config.yaml
n_layer: 9
d_model: 256
n_experts: 96
experts_per_token: 4
d_expert: 64
d_shared_expert: 256
activation: "swiglu"
moe_layers: [2, 3, 4, 5, 6, 7, 8]
router_score: "softmax"
normalize_top_k: false
routed_scale: 10.1
balance_loss: 0.0189
balance_bias: false
init_std_router: 0.0273
lr_router: 0.00105
vocab_size: 32768
norm: "rmsnorm"
norm_eps: 1e-05
tie_embeddings: false
optimizer: "adamw"
lr: 0.00215
beta1: 0.9
beta2: 0.99
batch_tokens: 131072
seq_len: 1024
train_tokens: 728600000
steps: 5559
dataset: "wikipedia_en"
Below are experts of layer 4 (counted from 0) of a mixture-of-experts language model. Rows are named router (the router's row for the expert), gate (a neuron's input weights, with its number), up (a neuron's input weights, with its number) and show model dimensions 0-255. Each number is 128 + 32 x the weight over its row's rms, rounded and kept within 0 to 255.
Before each expert's rows: a language model's description of what the expert responds to. This comes from a sample of Wikipedia text that the model never trained on.

# expert 10
It responds to: Main verbs and modals right after a subject (was, is, could, had), subject pronouns like he, they, and sentence-ending periods.
router [150 153 125 164 118 118 166 144 147  80 122 120 135 195  93 128 135 216 126 182 174 125 109 138 155  92 142 132 161 109 115 118 117 147  71 140  85 102 175 119 114 107 149 172 177 119 142 208 114 127 133 168 102 142  98 106 166 152 170 133 118 113 142 123 173 121 149 176 152 106 206 161 122 194 164 206 131 165  90 169 166 144 135 119 115 146  99 154 145 125 105 122 155 135 167 190 116 113 157 109  99 161 187  86 152 132 118 139 166 139 162 109 137 118  93 160  89 133 164 124 148 209  95 126 121 148 120 157 174 167  62 124  92 144 162 116 149 161  90 130  70 174 123 133  89 103 165 128 143 163  75 151 170 131 122 179 133 133 132  77 130 144  89 124  56 157 143 116 120 106 111 113 112 130 117 105 106 180 121  88 142 133  80 137 147 102 118 138 104 121 107 152 117 123 168 177 116 105 194 139 149 104  30 148 104 176 122 141 156 154 129 172 157 151  97 123 139 151 100 143  68 196 164 127  69 148 131 152  96 100  79 128 104 132 175 104 148 185  72  92 140  81 132 120 171 157 152 134  55 130 116 129 164  45 136 116]
gate0 [124 110 132 180 101 101 116  99 166 116 178 155 116 159 138 166 107  85 107  97 123 137 131 164 176 175 114 198 130 101 172 139  73 128 115 140  94 154 172 162 116 100  64 110 169 115 143  99  76  97 101 103  94  85 132 130 150 156 148 196  90 209  84 140 124 148  98 134 109 163 138 149 123 115 112 133  89 120  81 100 142  71 135 127  59 148  73 149 142  88 131 101 124 136 120 181 120  54  86 156  78 113 133  96 177 176 141 157 153 172 133  87 114 177 130 124 115 117 172 134 146 166  21 105 136 115 160 184 101 194 128 126 132 101 155  88 186 110 171 172  87  67  98 140  98 120 143 102  91 125 128 175 126 151  83 133  70 161 157 143 122 119 178 157 186 149 155  97  86  74 162  71 171 137 144 139  98 131 133 180 101 176 157 139 118 161 100 128  81 104 168 101 112 137 146 149 123 170 149 106 111  94 128  98 125 185 112 145 157 135  96 117  98  66 132 127 149 131  61 103 173 170 155  83 107 144 119 100 143  95 109 130 129 171 123 132 119 123 156  96 145 179 135 152 122 125 127  53 125 139 112 137 120 136  73 118]
up0 [135 145 100 105 149  56 123 102  98 143  98 156  73 150 107 153 124 149 148 146 105 122 139  85 117 113 145 167 134 208  85 103 191 176 142  97 200  88 124 194 183 137 124 100 124 142 156  97 123 135 119 130 129 120 103  82 172 113 151 179 116  61 182  95 167 178 108 123 144 121 101 100  28 150 101 134 163 157 153 148  77 123 131 116 133 136 105 127 131 132 151 107 184 123  95 181 111 134 146 117 119 164 126 128 134 128 214 126 146 164 148 101 101 143 143  96 122 111 102  87 137 138 109 151 132 109 225 142 174 118 127 163 148 172  94 126 157 218 149 111 152 123  74 124 108  77 107 139 159 197 102 172 139 119 172 182 169 124 128  99 102 106 101 128 134  96  93 185 119 112 160 151  79 201 109 119 128 114 152 105 110 143 148 152 134 129 175 120 148 142 145 152 146 140 146 116 124 141  98 101 161 178 157 101 168 171 156 223 110 140 151 148 125 137 176 123  91 135  93 106 165 130 140 186 112 160 151 168  61 164 132 162 112 157 175 122 125 139 135 151 176  53 114  76  95 145 140 191 139 104 130 127 133  85 149 150]

# expert 20
It responds to: Prepositions, especially of, to, for, in, on, after nouns like cost, one, part, due: one of the, cost of, treaty of.
router [162 142 145 148 110  88 144 164  91 156  79 153 130 158  84 148 121 196 118  82  74 117 137 177 166 152 138 126  91  94 131 143 139 160  79 122 130 144 125 125 150 131 145 116 178 125 125 147 102 190  95 124 135 108  96 113 130 172  96 165  96 160 205 123 163 156  91 194 154 102  89 147  92 143 135 102  76 103 139 138 113 127 141  90 127  84 128 163 194 135  77  72 117 141  74 184 149 125 118 120  78  96 124 178 121 153 160 103 202 126  85 136 116 170  87  87  95 171 152 156  81 144  86 119 155 113 164 111 113 114 127  94 155 155 172 140  99 136 163 139  34 145 137  77 129 205 138 110 147 129 123 116 150 158 183 106  67  98  73 145 137 124  62 152  86 164 162 127 126 150 131  43 207 170 159 106 125 137 117  90 124 158 137 124 153 167 131 150  96 154 104 154 164 158  84 109 156  90 142 115 166 173  75 148 118 111 126 157 114 192 162 182  82 121  85 109 109 139 181  99  89 168 145 175 111  79 133 153 119 160 130 164 147  93  73  96 166 140 124  90 143 126 104 142 110 108 132 137 119 149 156 133 119  85 148 167]
gate0 [159  87 128 140 154 122  73 142 156 141  78 138 113  99  99  96 174 183 149 127 186 157 171 120  82 150  88  63 122 117 174 164  43 139 219 141 132 102 132 124  91 133 113 166 136 126 130 133 132 161 126 119 156 140 120 150  83  85  91  77 153  67 136 145 141  74  98  65 132 225 142  70 114 125 164 113 119  79 147 128 108 106 102 169 164 133 127  92 137 135 149  88 109 114 166 149 175 133  87 129 131 108 156 125 177 128  84 126 121 147 139 126 176 137 117 176 125 156 102 120 129 119  92 139 111 144 141 168 192 113 146 127 181 152 123 103 101 165 122 100 156 112 128  58 182 125  87 170 185  78 173 216 144 117 140 140  96  89 132 149 171 113 178 120 151  70 117 101 121 108 175 142 128 170 105 177 137 132 151 110 151 133 136  97 157 178 147 159  78 134 113 113 136  90  96  62 177 177  95 117 106 148 112 100 138 150  67 159 107 141 163  70 149 170 112 107 135  86 143 128  81 171 134 129 147  87  75  71 145 171 112 146 116 184 116  92 149 132 161 128 150 125  93  72 127 144  90 132 160 114 112 138  69 138 151 143]
up0 [119  87 121  97 101 167  99 114 113 141  93 157 129  97 140 122 116 111 133  90 133 125 202 156 158 155 131  99  95 114 171 152  85 119 182 165 113 146  77 110 126 140 133 179 141 155 134  74 136 130 187 146 150 140 102 147 120 117 111 111 157  63 164 118 142 108 112  73 152 161 102  86 134 116 158  83 107  95 167 105 110 110 125 144 138 126 151  83 101 149 110  91 134 134 162  96 146  87 124 116 147 124 192 113 142  85 122  66 125 112 121 164 184 110 148 178 121 172 110 158 151  83 105 158 198  81 139 138 122 120 162 107 119 166  84  75  28 174 161 133  92 115  90 131 134 120  54 135 157 142 161 179 147 142 141 207 121 121 114 143 152  83 108 106 167 114 154 125 123 115 200  55 161 133 185 145 115 118 146 154 113  89 141 121 145 131 134 173 125 180 112 102 142 151 178  97 125 173  99 106 142 142  94 164 141 117  34 149  81  89 202 109  71 147 138  82 121 119 107 161 124  99 128 151 103  90 104 146 163 189 133 175 142 106 135  76  99  21 159 130 194  96 158 114 120 137 145 129 137 146 111 126 157 134 189 109]

# expert 22
It responds to: Periods after abbreviated titles or initials (Brig., Maj., A.), by in titles and credits, and infobox words like birth, starring.
router [143 112 153 160 115 117  79 106 124 135  98 157  79  94 109 151 192 122 124 133 104 159 125 148 101 155 153 155 141 134 143  69  95 172 170 174 121 109  84 131 112  68 119  96 124 162 158  85 148 109 136 169 127 126  81 190 109  96 124  92 156 115 102 157 121 139 108 113 149  92 129  73 165  63  95 117 147 124 152 183  92 103 122 136 107  84 126  90 101 152 108  73  87 167 186  83 144 141 158 166 148 112  90 153 126 137  95 140  96  72 141 117 143 152  63 167 117 124 102 171 150 130 197  90  95  89 179  99 150 135 116  68 100 131 151 109  45  78 106 123 163 123  74 159 147 155 112 122 129 180 138 157 154  71 106 137  96 151 118 154 114  60 136 126 162 160  87 142 122 190 141 103 145  80 106 182 175  85 161 158  91  60 184 126 173 117 125 180 163 120  70 127 161 112 162 121 133 150  89 127  97 109 177 130 112 133  80 125 180 100 118  57 105 147 162  90  92 102 149 166 133 102 119 135 111 124 127 176 161 144 105 134 100 114 115 181  75  94  96 106 105 162 138 111  91 158 111 128 165 162  61  81 126 152  91  78]
gate0 [150 121 100 117 118 232 135 135 153 133  99  96 160 115  96 126 143 113  85 130 129 153 150 140 121 131 162 112 104 129  93  99 148 193 137 117 156 146 116 101 149 107 160 120 182 123  39 105 155 112  99 161 132 157 132 131  97 129 124 187 149 129  61 176 160 132 187 134 123 171 117 147  96 122 162  99 110 164 127  72  42 148 163  93  95 142 156 128 120  99 105 193 139 115 105 139 103 128 137 217 124  94 109 204 193 106 108  83  77 121 169  70 140  76 143 117 121 146 143 170 120 124  59 102 141 172 116 103 126 144 110 151 106 155 126 139 115  83 144 101 155 116 168  58  86 127 136 107 125  99 167 158 137 152 164 179 116 213 126 107 139  91 139 138 126  87 113  80 132  80 150 153 152 119 156 127 131 124  93 139 129 148  95 167  90 100  98 133 107 116 165  98 137  95  90 130 153  96 147 143 155 111 114 128 112 133 107 102 161 117  87 134 131 138 113 125 150  75 149  99  57  69 126 114 165  89 176 160 115  66  77 116 116  93 142 151 190 143 103  55 107 181  70 103 162 137 139 157  73  55 166 126 120 166 126 159]
up0 [123 127 114 106  72 166 126  72 143 137 107 166 100 111 104 100  76 136 138  95 126 117 118 122 129 128 171 134  89  94 124 122  83 169 169 128 136 166 137  84 146  80 176 133 136  98  97  90 154  97 139 111 127 108 143 130 131 158 115 123 120 104 123 151 109 112  98 140 105  93  79 110  92 185 118 102  75 134 125 120  87  30 217  81 172 128  51 104 109 196 125 125 182 126 161  83 107 127 131 102  85 134  68 159 152  90 101 137 100 145 141  92 120 197 138  35 157 102 110 104 102  98 176  89  90 188 120  91 160 152  87 136 101 177 120 124 110 155 146 144 140 162 105 107 129  93 188  51  60 133 136 138 108 115  78 156 157 146 216 106  85 106 149  95 121 130 128 115 127 129 114 142 111 120 197 131 141 159 171 134 116  78 163 150 130 155 102 154  93  94  96 147  55 163 127 104 159 125 163 106 155 133 114 150 107 141 114 134 142 148 109  70 150  99 158 104 141 120 166  90 109 101 136 118 178 174  99 165 126 121 146 178  83  97 180 127  83 106  76 104 142 167  76 158  81 183 109 132  96 107 141 101 131 155 152 154]

# expert 42
It responds to: Parentheses before authority names in binomial entries, Latin suffixes like -ensis, -idae, -inae, plus "to" before verbs.
router [118 149  88 125  79 109 128  91 137 121 162  71 163 108 188 158 119 147  71  82 161 174 124 111 157 172  75  99  94 127 101 126 129 114 143 193 104 187 130 143  81  94 145 157 112 149 131 175 140 150 124 100 116  53 122 191 125 149  96  96 172 113 139 153 119 169 162 198 134  83 126 146 142 150 118 192  65 159 106 141 184  84  92 142 112 133 193 187 178 120 116 111  94 138  82  99 106 101 151  97  80 161  55 133  51  79 122 101 138 150 155 129 169 129 163 142 179  92 147 163 120 203 120 121 124 126 143  60 103 213 106 102 110 161 159 141 120 110 153 125 175 116 125 147 132 138 180 147 163 115  97  69 132 201 135 120  68  75 138 141 119 125 136  88 150 163 151 132 116  98  79 106  92 146 109 143 152 121  53 157 118 113 135 144 117 134 150 114 185 121 150 169  98 176 181 130 114 150 141 151 161 112 187 167 112 106 121 123 106 118 105 107 138 106  79 111 171  85 119  90 108 148 147 123 119 121  80 160  81 154 128 156 122 100 119 147 127  88 141 144 134 173 105 150 159 118 101 101  78 186 107 111 158  96 120 145]
gate0 [ 83 149 112 124 105 135 142  55 105 102 105 151  90 146 164 160  62 130 127 128 155 112 193 109 108 102 137 152 104 154 144 148  68 131 105 151  50 137  92 113 142  83 137 189 131  94 113 157 166 162 103 170 106 119 103 124 157 156  49  73 155 103 108 120 150 139 163  87 189 144 165 145 161 151 178 107 119 148  95 107 138  95  74  95 125 150 151  97  78  71 133 138 144  90  79 127 102  95 135 122 126  95 121  95 161 163 115 134 135 176 171  81 145 165 130 105 179 125 123 134 124  78 122  89 190 138  78 128 140 129  64 167 123 179 100 162 146  78 160 121 107 109  98  67 166  89 136 155  56 137 144 108 140  97 136 179 118 126 169 152 106 173 143  86 127 140 124  77  50 113 131 128 121 135 177 142 124 146 132 117 143 157  53  97 151 170 141  95 151 149 154 160 165  80 142  98 135  58  95 156 140 138 134 154 125  58  90  85  89 110 150 161  77 107  97 172 103 135  92 114 130 138  78  98 101  87 128 147 137 186 162 123  71 146 148  79 121 124  76 123 160 145 119 105 105 134 137 120  65 174 144 150  97  70 139 146]
up0 [ 93 154 162 141 139  93 155 100 117 166 111 143 146  91 164 114 142 181  96 168 114 165 153 105  61 112 178 152 149 115 166  98  99 105  82 130  89 161  54 124 126 161 129 127 106 129 101 100 195 174 130 201 136 169 142 120 143  98 112  99 146 145  79 143 194 170 100 122 161 108 179  55 154 175 100 222 113  99 109 113 101 121  81  92 157  93 113  91  96  99  88 158 142 129 107 113 118  91  95 104 174  93 131 118 176  95 139 128 133  96 166  74 176 141 191 125 140 177 127 142 124 163 149  41 139 134 165 100 175 124 105 155 179 170 131 121 122 192 134 110 137 131 124 163 167 146 111  84  84 133 136 145 148 132 120 178 116 117 127 112 152  93 106 126 103 156 101 170 111 122 133  81 134 104 165 193 125  90  73 118 112 134 140  75  98 131 136  80 173 136 140 182 148 111 101  84  66  69 105 168 141 123  97 156  90 120 142 123 113 119 157 107 153 157 139 145 116 143 152 147 119 133 171 122  73 115 140  82 138 127 149  89  69 122 108 152 123 158 117 117 235 156 198 115 159 127 182 122  84 156 151 145 155 163 130 121]